Below are experts of layer 11 (counted from 0) of a mixture-of-experts language model. Rows are named gate (a neuron's input weights, with its number), up (a neuron's input weights, with its number), down (a neuron's output weights, with its number) and show model dimensions 0-255. Each number is 500 + 40 x the weight over its row's rms, rounded and kept within 0 to 999. Numbers have three digits each.
Before each expert's rows: "comes after" lists some tokens at least twice as common just before its tokens as in all text; "comes before" lists some tokens at least twice as common just after its tokens as in all text. This comes from a sample of Wikipedia text that the model never trained on. Tokens count by the router's weight.

# expert 12
comes after: " |", "\n", ".", ")", "==", "==="
comes before: "|", "\n", "-", "==", "===", "The"
gate0:461535496479475549542452469497534519532531513566516579507471625570570517470541474498484525456467470495502469519533533521540564474536514517501514476514497530490443456473505495472533481485530448522498490536434533421557503508540535510551441475505537523557465482485541454465433486573470515481498501501498567542512528508500482440476486527456530490473504511478498602557453497556509497537581560491502454571484450482439515562510507584487517575533523388512463536481525552544539416526480474513479505448523538483556464461583511476607448501550540500458493477525568428498482470589475493456486545492441538497559527545524455490508492452558481504483510510518473461479466469552539507534535479465608541472535525474572486465491560403435556531534454537462443518475518476471440469490525531
up0:602455470502462468513449537506533506481588494480551485524481538493469466416440475511502494467436518551498554504459538535495459498499555546444515468476433459462496525467461439462525502528458485530495500512527499491511517540453521473466475497485464432475501505491519474496522558519575513508415571493510598566451485491518494526532520530472410465487587476526456455452535530432525428494503432553428463534487392524493445536592551465516511529521495510500519467526506549535494486537521569512548471543575435521508474511475513410589510454521489537469443442493499496479501534526445418454417449465480479580485560512462496543506487469491474467538509511517568506448514563440504542525548472536535527488549447565469449439433508489532486562416488482469536514533507479513517519521515575
down0:523504463561480427510454507441465492470469524519514485489429487429569545523550476484462470632530537481426446532503555491422497502488571455516534476491487522505484477447506472537508452512480490540579505532589475509531488519481549471481523555536482614419491572392473475580566542485507547473467510493478494502450491556519524538483556514537497465420445501481522489523519516537514459479516514522554504545444454532382519534472523484582532478494502500474563434515488511564453533504465475564550486494436481465489496495477461459484546534459496505490488484494491497506503538467502540518492517494463502510493509547513527459542503541503498421454497544515495494507545545488522476505388510505507395531447548569482416513491513421510482484472501518458442369487457480511554571520492464
gate1:412487481456495515563439529425500515437524501517533534486483481464428501540548576467524507453521573494492482446537496504479438513498467480458553475508411475545520511539478530556577542520450464490555494499511472512453487519539512457511485484574501508455534500546520464481460503459543457447481427539523511471433377543444539551503464561512498498426448504443474523510472559532526551474490452514527483539487509500489469530551554515507493477484497503518501562501497543517514474539502476582506530534403494525435539530498522447535500458564472499524450442540525482584463553524489460485471497545501417559476460564462464504482522546498501472476543504443518539461504473525477569598440405421486470555469465573524464477530513526544533479525471501428500498462621464536435563506505455
up1:526475525472527468475512480506552527493494524484514522543510508492523486513456508517475531580610542536487517518456530521529507516462479512491494482525528498545447522468502393526388513526501531503398420478519595442505497431534501515527480433534544537501487476575539541548527506514516439543488527541503439501523495481471508596510449507507461432506550501518483502506456491484477513466557432510448518466494417513517549525461532467487549451433517522511460461536468523498492553511551584488460495445548515459495511493430479500472398417517498419423544501507535496473433461548459545493509529539529472499551622550519534500492579498507489513518486413479420503575454538509563458509492489568519503449586501538507484474538520480489478465488436504592547430549537545530515458484479491
down1:437472531414546480503488475512475496519401535487411514547423534497477431597476511510512449538558581513499480528510475514467498540545521472406485443451539502493511530438541485509473548505503500504511548515510465491519525469391518495537468545561474504426488525485430534440414459510507567495522431515500514516512444519503531421496540494511520470509497515506520496476488419472456508491529532516448546470495441504483496543473483528504511533416534517508436512505442494507514462523473524512507495547508465459506493482424433471418497477411452466537483589553518452533535493593559544509500421411451469504526518507521472454420518471513489522523491493557490543468446470563481534515564567467512428512495485466531497484473540576494513454490525408542502479505503509415532544406513547
gate2:500483515478507514536489487604450495589559503559488496542502499504458543544504462494502481421482551420468491476496411488476448516578474536450533500473534455449577518450501500472471490448531469496566498494532549533522486529484527528549448476523450494529448460523494522503564574612521536524527535461570476530461514476538494462548521546564484494470557472461457520506518514535549543457462526472582518456545531513502477637513494579459508423531504480503535507510509530509550521535532527470482550523450427514472485562480510449546523494475442448504486533491497470572492471537486552404559500520490459457494528455517501449560414511605506487486531514568568512540500539552478526565493501502540475491492424528467474523517497496560595543488513461452474488478558558570509480496449527
up2:554448527506525528442514548522429441572416499474542447427540516531502484446535446451513472472505421450444522529454473445530496473515461494514455436561499455531572520434508464483440423414453425513549535551528566416529492524462458508535526457415487437474533553463455468466487501481513495481503481550505486541555518540540565513515517522536500498526456461479488520516499566472591491501497493463560527515499486532544455455494441565481503503519489515451516542476524478542459507518468489521494493445436528444544479536473486411574551475417448498490459535474475519531507503487506531540422474471489448523538569523461515444525480523495490448479547426469480514522504504537517415503536472439545567508501526490577461493422461506517500527515488464515466505593605510523427445485510484
down2:542425500456491483542514518506449515517532488524495468534454433524541450548484547482517487452464519482527492524541537551448516495464475513474503575464516525559487497460576504545463548535542562520478480524527488520471522504472497406523525535562553483516402433480507489496548444442453444563493475541524443455490468507528471500563471536505476531473583487510622488548477502541467539462528507435467488449518379504507498541529583447470544459528540520493577527512489516521554502447495593462490484491495431467493598522472532532444584543492452402544521565457558492521510517491599534485558479493509505559533518451496506535516523503510440482584555478477456496496500498441488516550488470472529477540538472539527576545503504528429556524505463489497462543528496521480474531563428560
gate3:501440462496595505569492493439513471491491520471564546462424411521466499405485528472554490481524488524547540469538453443487511518493526520534436489494537495479557460513548571512496539479473502521586452539522472623475447540483460509539501462397483534525555488432467519572467548505526546468560487463494467447502515499483543507497520496506564544507459438442566449557464586536520463516512530524499455483486437489568506542500515494428507452485564501482521476503467495461531546475434484469507455420524429510496497491486533439532546456523542503488552483526547491517483550450496555495485421553477451488532538519460552460554499512530477453535443545514555470496575512593500484536505469530553526473539511505550437482452446495465592511500488419523484509507470428461555527555508534
up3:481529479517527474479492510513519462519528536519513475520491505467508536499527516483508491432459433555543493445466475574514529568501541469448562498536413406451393446512464437538523484481496495596511454487571518456522512450522502580566510464467491467550534590501479479511547540453460429479495423485492538483491510539453504501472494506473424505518443564470570537491493618484528464535503527435513515454516488510490460528514390488507513601523514496377484541498546490442550493470489475498527429541524458539578537517487523453501534492502522531502514567460507445498520483491491466498522514521497510514508588548469484531492536569478427424484483537504505545540481475536542467415554513465552458508517537577573508506591556536488511494529505534443524432498507512518533527497441526
down3:424533540477530518454520501553429488466503496545520494480523540493467524515551621540479491534454541533503483485398519495531518461394483492477473506435492445449502588488501463459573517478538478528487482480488526418473535550427458566497501448475439479515500438514380593532498443515509505546495462470427456505507519459495517439541460504539466533470432551495534457534506450443536534436484481526559477518450493571513517533431508521556494445480469527521540454432473455510462512521445445480554493471531499503439501542556470518525521509513518557450448454473494530450520511562494432481558544443512547458431527543515493469522518480474453477524474563491477529512463529544523538546563458509461435470572526565476525437492443513512515471516569509478479473543471452565436526522537524
gate4:479530463470435445548445459485506443528532507504476485520499585563481505518480438498509482505489550556416562427461502486482467551499555531470488513454447500513506539500514515506452532496480466508533445529513508510405444426518472512442459473543543500540490426508511470385475544444529472573503435448511506508440497418478511503441458539541589516525495489494471527541540496579566538460554504526511521509495464565575475525460526509519468425458494506546548489431547541534554391535516519505454448531492526517508447483497513490449485509500512512585558462487539497541396528558537457485534478463482524451484491444507470493497441540550511573443466499507471526487540582521472534467543521481535504537434435450585531541575517504506507510433430545453479498441497465500521494485531470
up4:499539508496478518497544527505482497550529499471488468510511501461547442516474484475437502439477446534465519465458501443492515511517492495550541416484464476402536454485560488435508493492548467470524460508480468451576458549525527503603444497534532482487487424435528579555536515617548540538491473531500401561479487495519472464540474486484488457454433539520531577540515548601511581532494518490560507533516501472518471526523476559483556526475510491479444488516444484498496511521438519512494577434554522503527534502535579472510442481485463496491442523465558527410479470497459486458419581506534534508438547468498524422491478500488541512461543420587445505551507507454510607507527450477490532455543556549443502506531502509570491472476534493517526464477519488553525497406448480
down4:481488530526570492497515461498493477557490525588487526502475497578503499518460547486547495457421461468487524459508468500479524497475555550516514486539519510475521457524496529486597512538570541467423498561489476535556499573499439526539515474492538513452416562452507422478520557551599472469499506526492429494537508478545520507436434520510513504537516552538535553518478582494462534495438482522490537556398534485511460466486545513443535523556556498403538508534550476516452489518534506469485485506528507555454528474520519554478522589474569452479498589519546514467486466500530475410388427466503540432515502446556473455469484498466512570402478486477567497473435485476500517506422604464444574515494501484471526542508496489510499455527504450511531515527492538530556484472458516
gate5:524499431493520469452525544440524508580519562585544517521379516504478505489492485466502524431454493541464472462528497555503468510497439515483583493502475442474488513456527503472486546471527464507483456552511567556500521512470464427440493555453453454457412515446508510510478507503558553467484462496533486531437546479518541524458483452566506584500479555483483458519485513548445528578492485470535487494427493622502477498492505482492520452502564544495542548514540458457519469534439510533542541457507476441507486480509523481564510538538535493480585530494546505429516482495489534450549565457520538491516529489549488439490450459563530477447490466502496506531506562477494488510565439499578499531497388497548526457466434536524480577503481442499423517512442470436642486513490510
up5:351577550480554546494444502517526463569576430483570509526500525600515509528494461465497494478464426498483492505440525516514534509460426464477476575572528529478482508508561501496542507449465427472538516418454470531449480454445487566526525422515542568470494418465502521472410442507565509481461473458429445510441490519539519470486519501550474512524488493440512549451481537489551496530558533518532547528536499537516531508490459519508477521495456497541523424472490549526496500479516568529492480483502509502431503498458611504515544529528460518505518530515488514486442550511537490510432535477558465503501508412510559422593468569520436457527485467478477533515520512498510469519473464411501528561537530533494478545564506476570460485481488423487475440510514504523574522516513530
down5:524532449411470505422479520473559525480476496510467515434522534535513435456460505539504455579463550454489524547471554491495502526481444467453513469544473461537452542485504492565460529518519448534528572437478479466500428493478541497388532479498516509444452497475504535491516430543535511476402453508413475483516531442465424486504537513510500510499469494500476548519479527528524538567492492511525541501426555531541557562473454488522442489427475512549515431459431498493557524486533519517435503468474469459483500525432501497470647518413456497483520492509552415565472488516513569560483531491475464542421532550554544550562536526449513488524507497482524521535448484545504515515433467528522411465538469510470477445514546524474544443470509513498497521534513477517420475414533554
gate6:470463496529552452532543514597518469426493460531517522496544498503476516445514540487445513455559462465432625502523549551538489518469515487539545534425449513493470465513547448492488573519511493499548498565463548501509470509482578481424514456506488443513532446535522513483464509508541446487497525549430478510541463539508469527499503457437493577582534484459539443357454546465410504462559561528507499453512474534468498513508497548478562497434590553495474544508473505532519537483537505506529447481531489466576527539507471510550544483511465468496492539494489566569559495471537456497485517506533473449529458501397512466445504404510425512487562462439552507525546499502511517501534494563461519483526464504488486405491535502476506562541472475483429558519413520543455504491520495
up6:548437451512501617488450496513485526500498499481568565449523480525523525469487460544612472479476494539510517513473638483535545504513502491524497535442539516515450427483460377478469543562475460416520498461498530485478510546534453505477450510489537514456556539531596483445474476468494469445504482514491429514508530528523586481529528513451536516522509439564529489499454517542561495511442518524536537521511513464513517494422531473481506542530529517517511512515457549517510549510467447460523514412490565487587470514573514459530528487605487431443536495471497504481533444505477444457486474448532520521500469489530419477523527443494541514516438436448443512461597535501441455557554537489533482524479594512543530493459501530586499499548548491498496532459523507431498482466518485
down6:514465530524497445521474455514546511507483563495556526500527517536536578501495488522442416572503550501558481468477471537540526550526530454467457518542530552500481536462505519467609518530435522468501488478483544504480505502490409499549536489436441443440521486450464511543453529431476573543460529475539575552569431509496480550545516498467478499536500492511438475523468472499432489441444532555433499442507451539506538507544469588448470487476492553454505607452518516426512421520488436490562504580517471526558491513527503475506506531512503520464524462495522463377481504476538551489413521506534514483469429532522494443562442453492490501534492474493551539518538572464435533514515446508507500452505533529445437429486512473456488590543469521521544570538489524495545447507532482
gate7:476453491547573445515471548504428515527541588563479508513517496541543475469509468486533495532513468541449503470488473452496452538500535537461486557477514467487571564530515537513566531505512437572526484537563398564513445527525424466595559551513582523424468451543507468550503572543538413533527564584499591534493503457433530507509526482532511523568487545441494481518522528487492508551582474540445482489495483586436510442540480502535497473461553485521452497481515482486510533490571478493503520394473480466455478491425506499480563520490479484526549508446490498481538515616458518486543476552488518478489525491465521469573533495483524579506483463526476470524493428529501485526551473533523556510431470550507448454551483552570507522508534476511535508572463522491558468504482479
up7:479498440496514523550585526456482459521573532406559528461471513541491497499536535445473460472497468526537518479452523488442478580485514405485476500520461449465581503472509546468546549528489484532511471556523491564516494592551502497531525433589515551447530540588510521452468444508467493523533492529521552494551519469441469474524490502491488441542477555471497517503487444507498504435502478545478521543503483509483509495525434459521467406422525538543425530496454454569580456516534488532544477436492486485484454476426569502546564484524510504449538571456500483479528473469477491442502479438497527507474440578481570579536473476518530479449490431520529454524485463585535469512535450486535462487510603505534533458530596559564437469481472508429466513532482485461505494522468484
down7:493537532497490526533554538458451504545537486451499471404452474562499513484467488577502569480435472516439463449530498541473480462491479571496467486541439535473521523515544502471525462475538475408501546483428519479528495553476478504512491560478510545536435471478528468493518534545540481489493558481516541541526488532437554509445468511535494582521450426558548458455551503450478497490482468544468491554520569506536547455460486440506505422477495564487513495477477544482538497558491473471412539498473448453508501554464510564471534524468512436505516529474488496498483475531452443441531505554510516415480541477435473398432593407478491575537499452539499432505477509580567436470480512435470414538447514456542487588535479506453437559471554517547527476485484530518471494503483452
gate8:550483544431420467420502493530558499535529491531484451504478577548491550514647552495496464512522481449471482434458506506409437516503529454529446509542391518514563423497497510499474514469439507542568481523535509437473573456546542510467384478475496444457505464501472493444500456440553526556544501509519528504494489467440531517446495529548542515539538522505474482511503479565495506513544513488471501484528504571536487466510450503482505571544550489572510589476490526480486444539525535507480451482521512531477527540517428467493437567506477460488515489490559486520489436564477550439494500520482472452482494481430463522521456489446446525553523491560519496497510598451468527532560496513491426478533498501514486489563503489542460494539400559444515506421490476534468462432438527
up8:530533536458523577541496445537528507443491542480502477414550519523422518525514522505472556443503505466470544510525395528456503472542588512470580487439544494506518456492611456535553385553514493533527467449477503528587508514603461500439529520504495472472511544486479503471517508493430487491470499490535486496461470492453499517579490562486459507485468445494528517526496477392496535432511493498518505547523527491509466440488472427556481471515544527565500470469436527512528494526494539512580497464456460403506450507586504511536545524506517523496462533536456453506478455549501484577501487560456497554513491544558436473484518518416570511536479560536492561511533549546524586483468463485543528494515562550524490516494488548459459483512454529505512425499495476431448492504519602
down8:396536532550528538510480525463475519397439496542486495475557472471449532517475507416500492551557518492518445550550591492505466441488457467488551527520491489564469570534473506559510513495444520483477556445497459522504455535500526483480486610460532471517500514491533582498492546516487516525562482520472495505525541460561564500540526552452495573526460481435495525478534552510479430524408522520517535498444538530469507477472574514453540463444490460483630518514499521498549519456566477459492525488492502566533474518426496557512646539506467476485454498453502461496532542483439526471479471525431487464457553494441468546457383515495489504489500479489455466485543526565443457475554491479500497455488526491465510504628478512494540450530523520504499422497520487545493533497521505
gate9:518515480548534560515448464452500514491552521511523449455481590504569513444562457535464464448500494475471493473361496451504522517563479471500493488528516488468438510511451504509563523567435575503530500552522497544409519560531495422496438493480439426548446539516506512554492523488473527523506450526447464529506539504440435485551487518477537518531571467452477517497502569458390498400488577460490481519497529503541532522524556529461517498512493513559525514453560533527505500420415478544490477507481494543503459564444515497491471484461459468444491454545492478482550471507516528446536474421517525487487466505542504534513449538544524471507510518470561420491556458473538524513459471611523561451504539579465452552476493501503507512467528467521536449561612525496484497485457445
up9:493555510475589521482516458559463407486505547524557501496530515510454497393454484503489445452462527480539513477507518515486485533574522443515482530523445513482514511450474502502573493501540487493472520473496599521520473477494471523543492494498504503430596599520525502423448447465527530447540422451378526529504503497431519526460532510467519473530518475454530481481527500536453529547518552448534475423452643503543513533493498443420456496525517538532526481495529409469481515501467489420572458500506501510499476541474516453471466509442466529495505485521461558511519439514466483510536448520520598497484466556480505466500506490465473451531447550481551441439538515530463534506536492530521510565456532517437502556554487523514527516418392456508553532473453451529528474520549554
down9:530510542430468458507472530471530544487515509529520455486475541492521425507450485527569543567534506547547483490508532457490491523490472559485485514507486480472468493543418525493475498474486558523526508470476466506395453455515496445507518454550513504453518456446505566503462441523439526521523442470503440543542520486531505504542474507580522472580517519458539523498460539443466544523428578512485479510479569499449513492537473563600518496545603504498525576494531516510475520492507421506511542529533484570485536438522628487498522490528531509556528473475474489562544438533483467534449435431411469559568476431489422536507473506502473487439464481532512420545551542496511485509563477490479483492496411449488450495465547473538484580570432445435445492498505572486456511461464490
gate10:461605534517511500530476533543525452586547507514534444567586571508520572457523498459497515439449489399475498519459531502480537465563436435503513563448519457442478569550566539489485507486468539399477542589529547531495424516503487461492552508440527516445589463456568532483527467494518441574482518459470481521486447504479473483467460501520481505516481520485437531462481449542460480572477477449505514561436543441448524610446468475508526478505557465549546497427428498522498480519428475537511521485518445478490438511505518485502496453518543465481526441473508488560492546485491575516520483457499526524549454474427482517526518539467443409510412482499500519485511506488425514483482479567561445465529501507564498459545514475501505475494455472499472493551453549477505506482533480
up10:529413476517488560476541537527522433546497446456515512484564476485475445467448555509516563502436469474548613515467453462414526480493508463496511524479511481468473561516540554511486486492493533537403469510505515502560434422508519486577483487490548540544566575509554552463509510438474493494526484450523549495492449475500506503486520528451515495519509523476514455541505434529506547545512518513473454468482503452460481343430517575556441512474432465542403533485428529494496470496480534457439543455559493428551474470520494556408459525513479468485526490581545480484525541488554523508525435450494586499528466466508507491534430440514547538484471489536520522551501515474403500490455424498485576461548489576491519502451509552483543488474446504496518536533513482496534521517505490
down10:472483483512504433461492489481569453529510465431495475563548529506504501547483565520437494407395512507494514468456510413474531433458502479475460506565531485447517454539489451512487489514486497519549529467485499499528448436470477467435492506523549505449460445473558478527552467525517465442431498486474466543538489441400522532474503506535544440484474472536493491468529491493512542505528453506486548542536509459469477436495519533490522534454449574516545519574475515490465522435455423496473475458454498534503552540500554402511485476448467467494550454560570508520511456444510515487449497517515475464596424479461490516506533515473506442516433545417393472474522558514529541534520399507545482519457490422518465508494523532566475528475478427516547482552550609490499519558498566
gate11:485395584496490445485491429546477485489474464493471530456535546509542456536541502523427482451472486512532552514502502449430492558494475538526481475510456431530461508496511514542500537482500536537488450556549526501523471527530561482541506572574461467524594449508500588516489505489488499535478439503539479502519511461474488518502512462484517435532533497455557501572511460439523522553493518541532509562503429529513421462477496503586439488477472503598484434502522449546499502476467515470488460620543450442531485459514410500500506552481504565544470500411484514496418576506492493558504474497504521518523497491538499494491530568518564562532449472564539431431492561468555570507499477478556574569519483493490509446466453575513467533470476522536436493447530497428534472491570457
up11:434474457552486427428550500538530508537465502442458497490482521467518492518472501504438505503512493534495529523518493570503502552489469528513563506536517464421506494576534537564471568506535448435516533517445550506479452517462495451506449502486527501497532490509438504496536444462510435504478560513458488457485528513479529474494547536469526449417499516515560512513531445522484569503530506414538495492505495563534482442423537485518533496522560488564573447502528462477490540519487570533470480520536505542570499522440501533515496509496507463516449567440493467598546549488460555463525498500472618453582565482457456513530601541591529492542535478475578466486470623512464503556474539493519493530523548513437461419583505468424445548478517504499480445529551559464507486452474490
down11:491517497541482532435498491497587538556534640460458479569512490491462510513463525480421448517451554493502511374518504465463554566555480469521575479497516498506503464444545472510526519508481544474504478434494407512582503470499554452521479468554440493523482518477543520451488466546472506493552481474491491519504515541455504449506461550489538477501465533507528472502477455514440506564453490539537526507586566513527503469487488493525486462455531509523552540472549479511524545484561529484517545537519428486500469478563482496522437458510476442503476448496524449479496452481467541429465538528577502431513420468594517492516410506569501420479472502531510486411413541557476558515472504488499460598517558531436475496561542523535487495570530518498468538440566521526533571510495497
gate12:504554513501532500485480514563482496531561456526538585472570518539464461464441539517497460474481452468480485483519505511515471447518485460515545559492515492457452505482528548495600460504542544560499495521471540584522564553521583514470483481509579507435545505521574524468469471463547487504518444483491493443478492587364482468489509505528521497476545498508493586487483463527514501479545489613535485492504473508497562484513454608471419439452499414483520556531544478530485547541488467468516546533484523468503423494479459502446498546440581422469445483428470517448512548478531484462528498519478543462565458466447512526551538475511468497493466473446437547438473443550507516487454479510450585530524478520486529539489518462521539497514467477543518478538423590531430529436486500
up12:545494559515502473506534493517488517566489506543500490581534470502462472449534496525583515486504481523526457533493516507468463458434531468477553472482496489495486499537407503505565593499503554490520569459421532468478494447484503473488480433524512503415551599551485496493528452435477424437439427512496506436522594538511476468519489577578506549518498497581471551455496434480509495515457496568502534536510486453496561493459487515517506495510438542456468473508500457434551495522537488520436570500517460484479530423484562525497455514503458515455409526504515532522522503470527467537441526429496548520464478442524498501462502443533463554468482417536461506441496610427480472474506449492450433520483510549461537463583504454549560448547469485530551450473504421527476486483452548
down12:522483435530487484481533487495465430516466509496452502480492479508486562464433510563430523508495497592468453563528514487508530510477562483523524516511454501482499605447502417453465445492466463424489496520481480497534512495478511487433552571389502543528465520518491447523461512523496653496496513577497522508517541523486596566471563458506458490547491456522491452502522435532516548552524515468437548481513503524545491594478460537540542476513468532557529493501472406523521412588526462495390487478466534500557514448494526447444560583447480510453488532515482505534543510482536508527436487507547498479426427486523471525512516495530490511587512494454487473491515549541487430498450428515465519479494518443459426540439522561482467494482482481468503497475524563484505453479513539
gate13:529471515469417471511467548454435364582568520466459471545511593519513460552559475483561529493437512503467478512542439484523501484529493498476533430517494607481523482492550485538524543448478545554528542458523536556478518546538550511490582442505513478535503475460503595478497494493500538479523511403455478474427486482531521458400515511497483515491537526491494479440520503510477517527489493515561512513504541510571485507538538448499557523506446565475499565596562472545547514507463403483445517531488455462460490503562481490502465529536524577552519456471479507537509563468507491429497499498571539479486499453490527462547477552492444520519528470437500473587479578461545499540478525484485440538543459494537485544433508492532518484469496533500421448457534554553538431528507542
up13:509503474444529458497455462548523504462515495439514540459495492572438432527428483474528512499449548519455486485570487490547493558498495506550501553477369496457549583545550490569553505504479465557520510478474437491544486480522478504470540568523517543457478521529498461477439467528427462539507501490489517524546507558479461476471472476577568442436443558524417496525479507514549506526464508468469502444509460487519520510549481493560486518526475510561501462432494533571571439508576483576510503509546478512514482465532462556490527553554470528480468451579508589511551468452568541514486434479521535604516469525416432484473477484614515543506502490532503534447492479576490535484547451504483492519485453425456578494507508512469445497439508552521522514500532549508497563458538549
down13:528494507544461532502484527585469565506523478458473543551511455456534454467465528569525496538476516516494484528464454519568467520490541483436445542451485466466445521542502434540498523474485431442548404404624566549509422470544423474508528508540487524464465541509507468538473501508474521468485470519432563504449548516471472427571431434481528497494466539610431523465518496594482562445514516532501444527469501524470436481450455502489465585511470552527473458479404514490538458525406519470538465488503497589516451540508507515482477522536534536526485548434535481523513521449483471473472530496489469521461437499487460515552511423532518464525526459479506520496525516526551472483457452420485512501536565478513498483539458486443496518464560488569470499533429508514499483490553558
gate14:457472469495529567536470452524556498551469485450571416505437492500472446538507515454496490455509562559432483489485425521484468514540502566530470567524430529559555518501525467497467527468521500501519447440430516536503496497550450399529519483500577448498464513469454510484502494494522467479535482485467492455443466413506602526455514508500415512486563465480449454561460480446460568473516536511503494479547484466491481478479523447402509560492399526511530563479537568490589474556464518463498431523496511507433453443456446515484546506585519520529481505515516454456561506494515481536507485476523486467461471499445564509524577467500548471492513442489549526483487500504576494528473497497505443493488445473471432575558491563566533588482517487457466548538423500458463529524461536
up14:475545450490540542567535507516455550406530468488415496533529470389469506483535486546462525508524544499549511464550496499562518601494475505538477502477431461471526494537552522525587413548436496504505476558546503464393544503523475569561531560483522580487545508500537544485506464506529499514451524438506430557553506441449518490469511454530544464502458516484463499554491497496456495536450532484540491481515593547491568543498479554523534494502510482531495546481481458547541449601465509494475562488524527546559439487563497408483461453501489514569508529392423507499468464550530532505521553433506566545514546509511483548462484540520530524522518463489513505518547484583521479464522444523452508532567476495474573499474548531501451492483568505519542490496481515486439511551457548
down14:480487541503516426507510528467438496478498522438506416491493460523469484506498460512449408485575517481494562543484490513483496497473440474532469453498484473414413493531502475510522516513466512500516542507546394480564449469456418509546564470479578547511476463573516525511434430450443523564519522448495504493527528527568426523417509464454448493545446544482527474438464411511479533497489548513481550519498536470551492482488569517517544483488534487530454591485535447503463526524468481505497524475514439480584487463504445442488508443553465546574486551468478436503448436510424510448488465480496509511439452556490474486494570533483499482509505503479493474567465433484525476519507513551551510521547537472483471512504477567523512472483473507475579524363450476502549410568480475
gate15:539516489512511449514510505496553519484540520552517390488558547417449482484515510483465542548435499458491485474420532527469552411535491473506441453467415476528533435492534534472499531493418437558481523543513532515500546548530511417468541521487446538465525471437540502519470545529534523513441514479501529492447499483446510558557541511488469518488530525494493465500521547475554518466428492541560468504448532513484506458570516445493510610500491543534509475501524527511493507459544502518413437569568509453459456565539475530600571429471497489491465520421528406496495536435551501441501501475540541497539468503468483436504532495516444521486561584461465488481546486491472486514560488460513507459522478503526556535553557515505514541499497452535512480603540398470519530425504554
up15:449517484538473453457588537514469497454487540402494559523403520439443442496490460506564500460525517564485578421510467518435589545517460518512548504490453547544459556478527460491530557542443493490471536563428532501444546450523528469479535526543547432477486497483507451439575493542475464509462460490423523554493540530485570475492495471554592488526438476515509487442546507507523443427542514510423562497502555458475588524411557552548496443480465532485485540536473536509504502438564580537491476452433504502466514548519525533471462469524587511546574493504466467478514490497522430513520471520536490497469518545431490532474448456506495485483545474556548552445544509545513531471515521547519511450487489511522566496520529500529520465555496532487539547523469525498524469464493437
down15:452522490559501522552531452454583450485525479563470519536449510465439509493564524550395422563501525478492564462442520498519471476462445508453475529541464525498501525489508407510516487519441444520526518513510474477594567458472547560534549518489499542447526502464489538495524478396483475529540422501431521534539444531604548519387552466542505491524508476473585439461526496481506512468498543485506502520511518508526530505546563505465505517506543424557479461474516545520520523424552554518450562512495482458520538532455571472513545513498470476492453493403474482451438524489523450515473513547445375480511486495485514475454526514500452502512488578541539481451459479508537438562561479556465425564524513433536533479525511529495542511533515456545488517491505479489440487504534468
gate16:468547421477553501503502542466510478540531519535550551429478569507448556491559523512542426473561433440522525527461554571448543569574515526599480512435518523502517491515507495458508526433418519575511542523517539508447478425536481512489526476491487512505463500467542444483483475579493417432549527481467508486491561518439487526538543527489504466515485589454513505500471597464489547517534482468500453596578451472470498479517489513505494492456482520529472511532489501506455485553542554457482522534450510496481510560535514491524442511484539518537556550449457482499581525462446461481450547550563468496549546528480520589511480474449506494535516582430527471521543512488538545579508489527394461554464481537543468531524531521480533512448530494495463517468449463541513401480557476
up16:490491477542480487474493457508460519515493499521458474541454483492467471561462477508519463504423506498505488565489438560556516488536497532532451461602474520525426501500547472483476566495539487483534494521491449515475482508526528511486551476442475489449521446467456537571509531516458522460415539465463509506499546529477564521577529476506435536497452422495484474471486470535498507512445493587530524449515461457561520524442456515467448498475454521465480472492524538496480465571535530447474546502501402457573566492508480432541470506514520472601457575511442569469514456616567532487430516489442482442467465517555495501558589504476499459479538582475531547499524494519572492531525523522460460412475501493537446489483498502454510590553454522520441514456473609539496522487464592
down16:509521524467497513537432487586486536575467524536510553520585509467506506499541571532532466464411523530434494515506559526536506498458480446496455514551480536521480526512465555516522518512439475515578459435493484540563508500506484584468480559456531500480461532541479407552529565511545476549432556509414485514510459412553501509478488479505564510470466453501538473478492480523510556611481485469510519445540521504486505476533437507443539502500474557557466541409529474539560495484525482554485475492474556548501555434554474537467491511534538523528519507451477508452459505557504531452462497439455478509556504495488466486509451488485503525474436538532570513513478475482536546484540512545492442512477554533461419482532405444539595450460466517491503509472580471482420452571476601
gate17:541584513489526520487540510511499527529499392588475526551537523527535496481512494521545442442554457556479512469513563503504496495473544507482576479556546517516468484510503449438553519498477464534533443542516487479429492570558476506510483522478462543505464556532440411513528443503571522582451556481421492408510487588451475469506462490544536554480533481504523464548497548453433467509508500406552472486471452529577519552479518487453517528489460521529495459443554492473529505528500471561502460471552574471515512505521538492459527548515463495426464503465522450420548488525530515426575530523537491458551557549444482467507518523558471517557534484390472464511568512509438540545459489521490486549514550515517520530493545510495544516439502508506482546603429513417504461520500467
up17:430574474508528499522527503472503495466500487481493472461511495500501463538481487488516516461449516538491476368481540498518496663451508525493480509494482452478550525510519475495578544517507552508463428535527468490505546515531407478442521505483452568459498566449509448465484483482461512487513535568468489445529399561457488467548405468423511492518504541556551373523568472500459486499492521488557480502497530510610555506505475579503501485519488476457522476539537552522479487489494548526525465457510528524583440513466524390419480460523494545487531576517560467489515475510513464483515482463535466495538500518494481450538525500556577466461490568488549427517535545481498583495515415467474484505489465581507549485501514451524512488530497501441489504474486496533506399507507462
down17:505563490540507480472585475516549562457470436556471490496481472543575523519495459505548435457535538557486482565621552471472510482505497497474419506545512517544538527527502445508503398442459435530482469488535414508478520522457533484461451554459466479539550498539500466499534505541522487565423509571511508458508487520499541498443556472497493478401451533494524526525512456461518531450487482438559445535502520450514522512461484589533498533443476526461527516511522548526526523507489529530525435436494499515559462556513492500505452527573495526497572444466553582540552538431453512478584544523464478524508504510493471551556525540432550458416527488467533483545484547516504427451533482509440492487514478524509581505591510446455536497511542495548471522609531471496500515504547457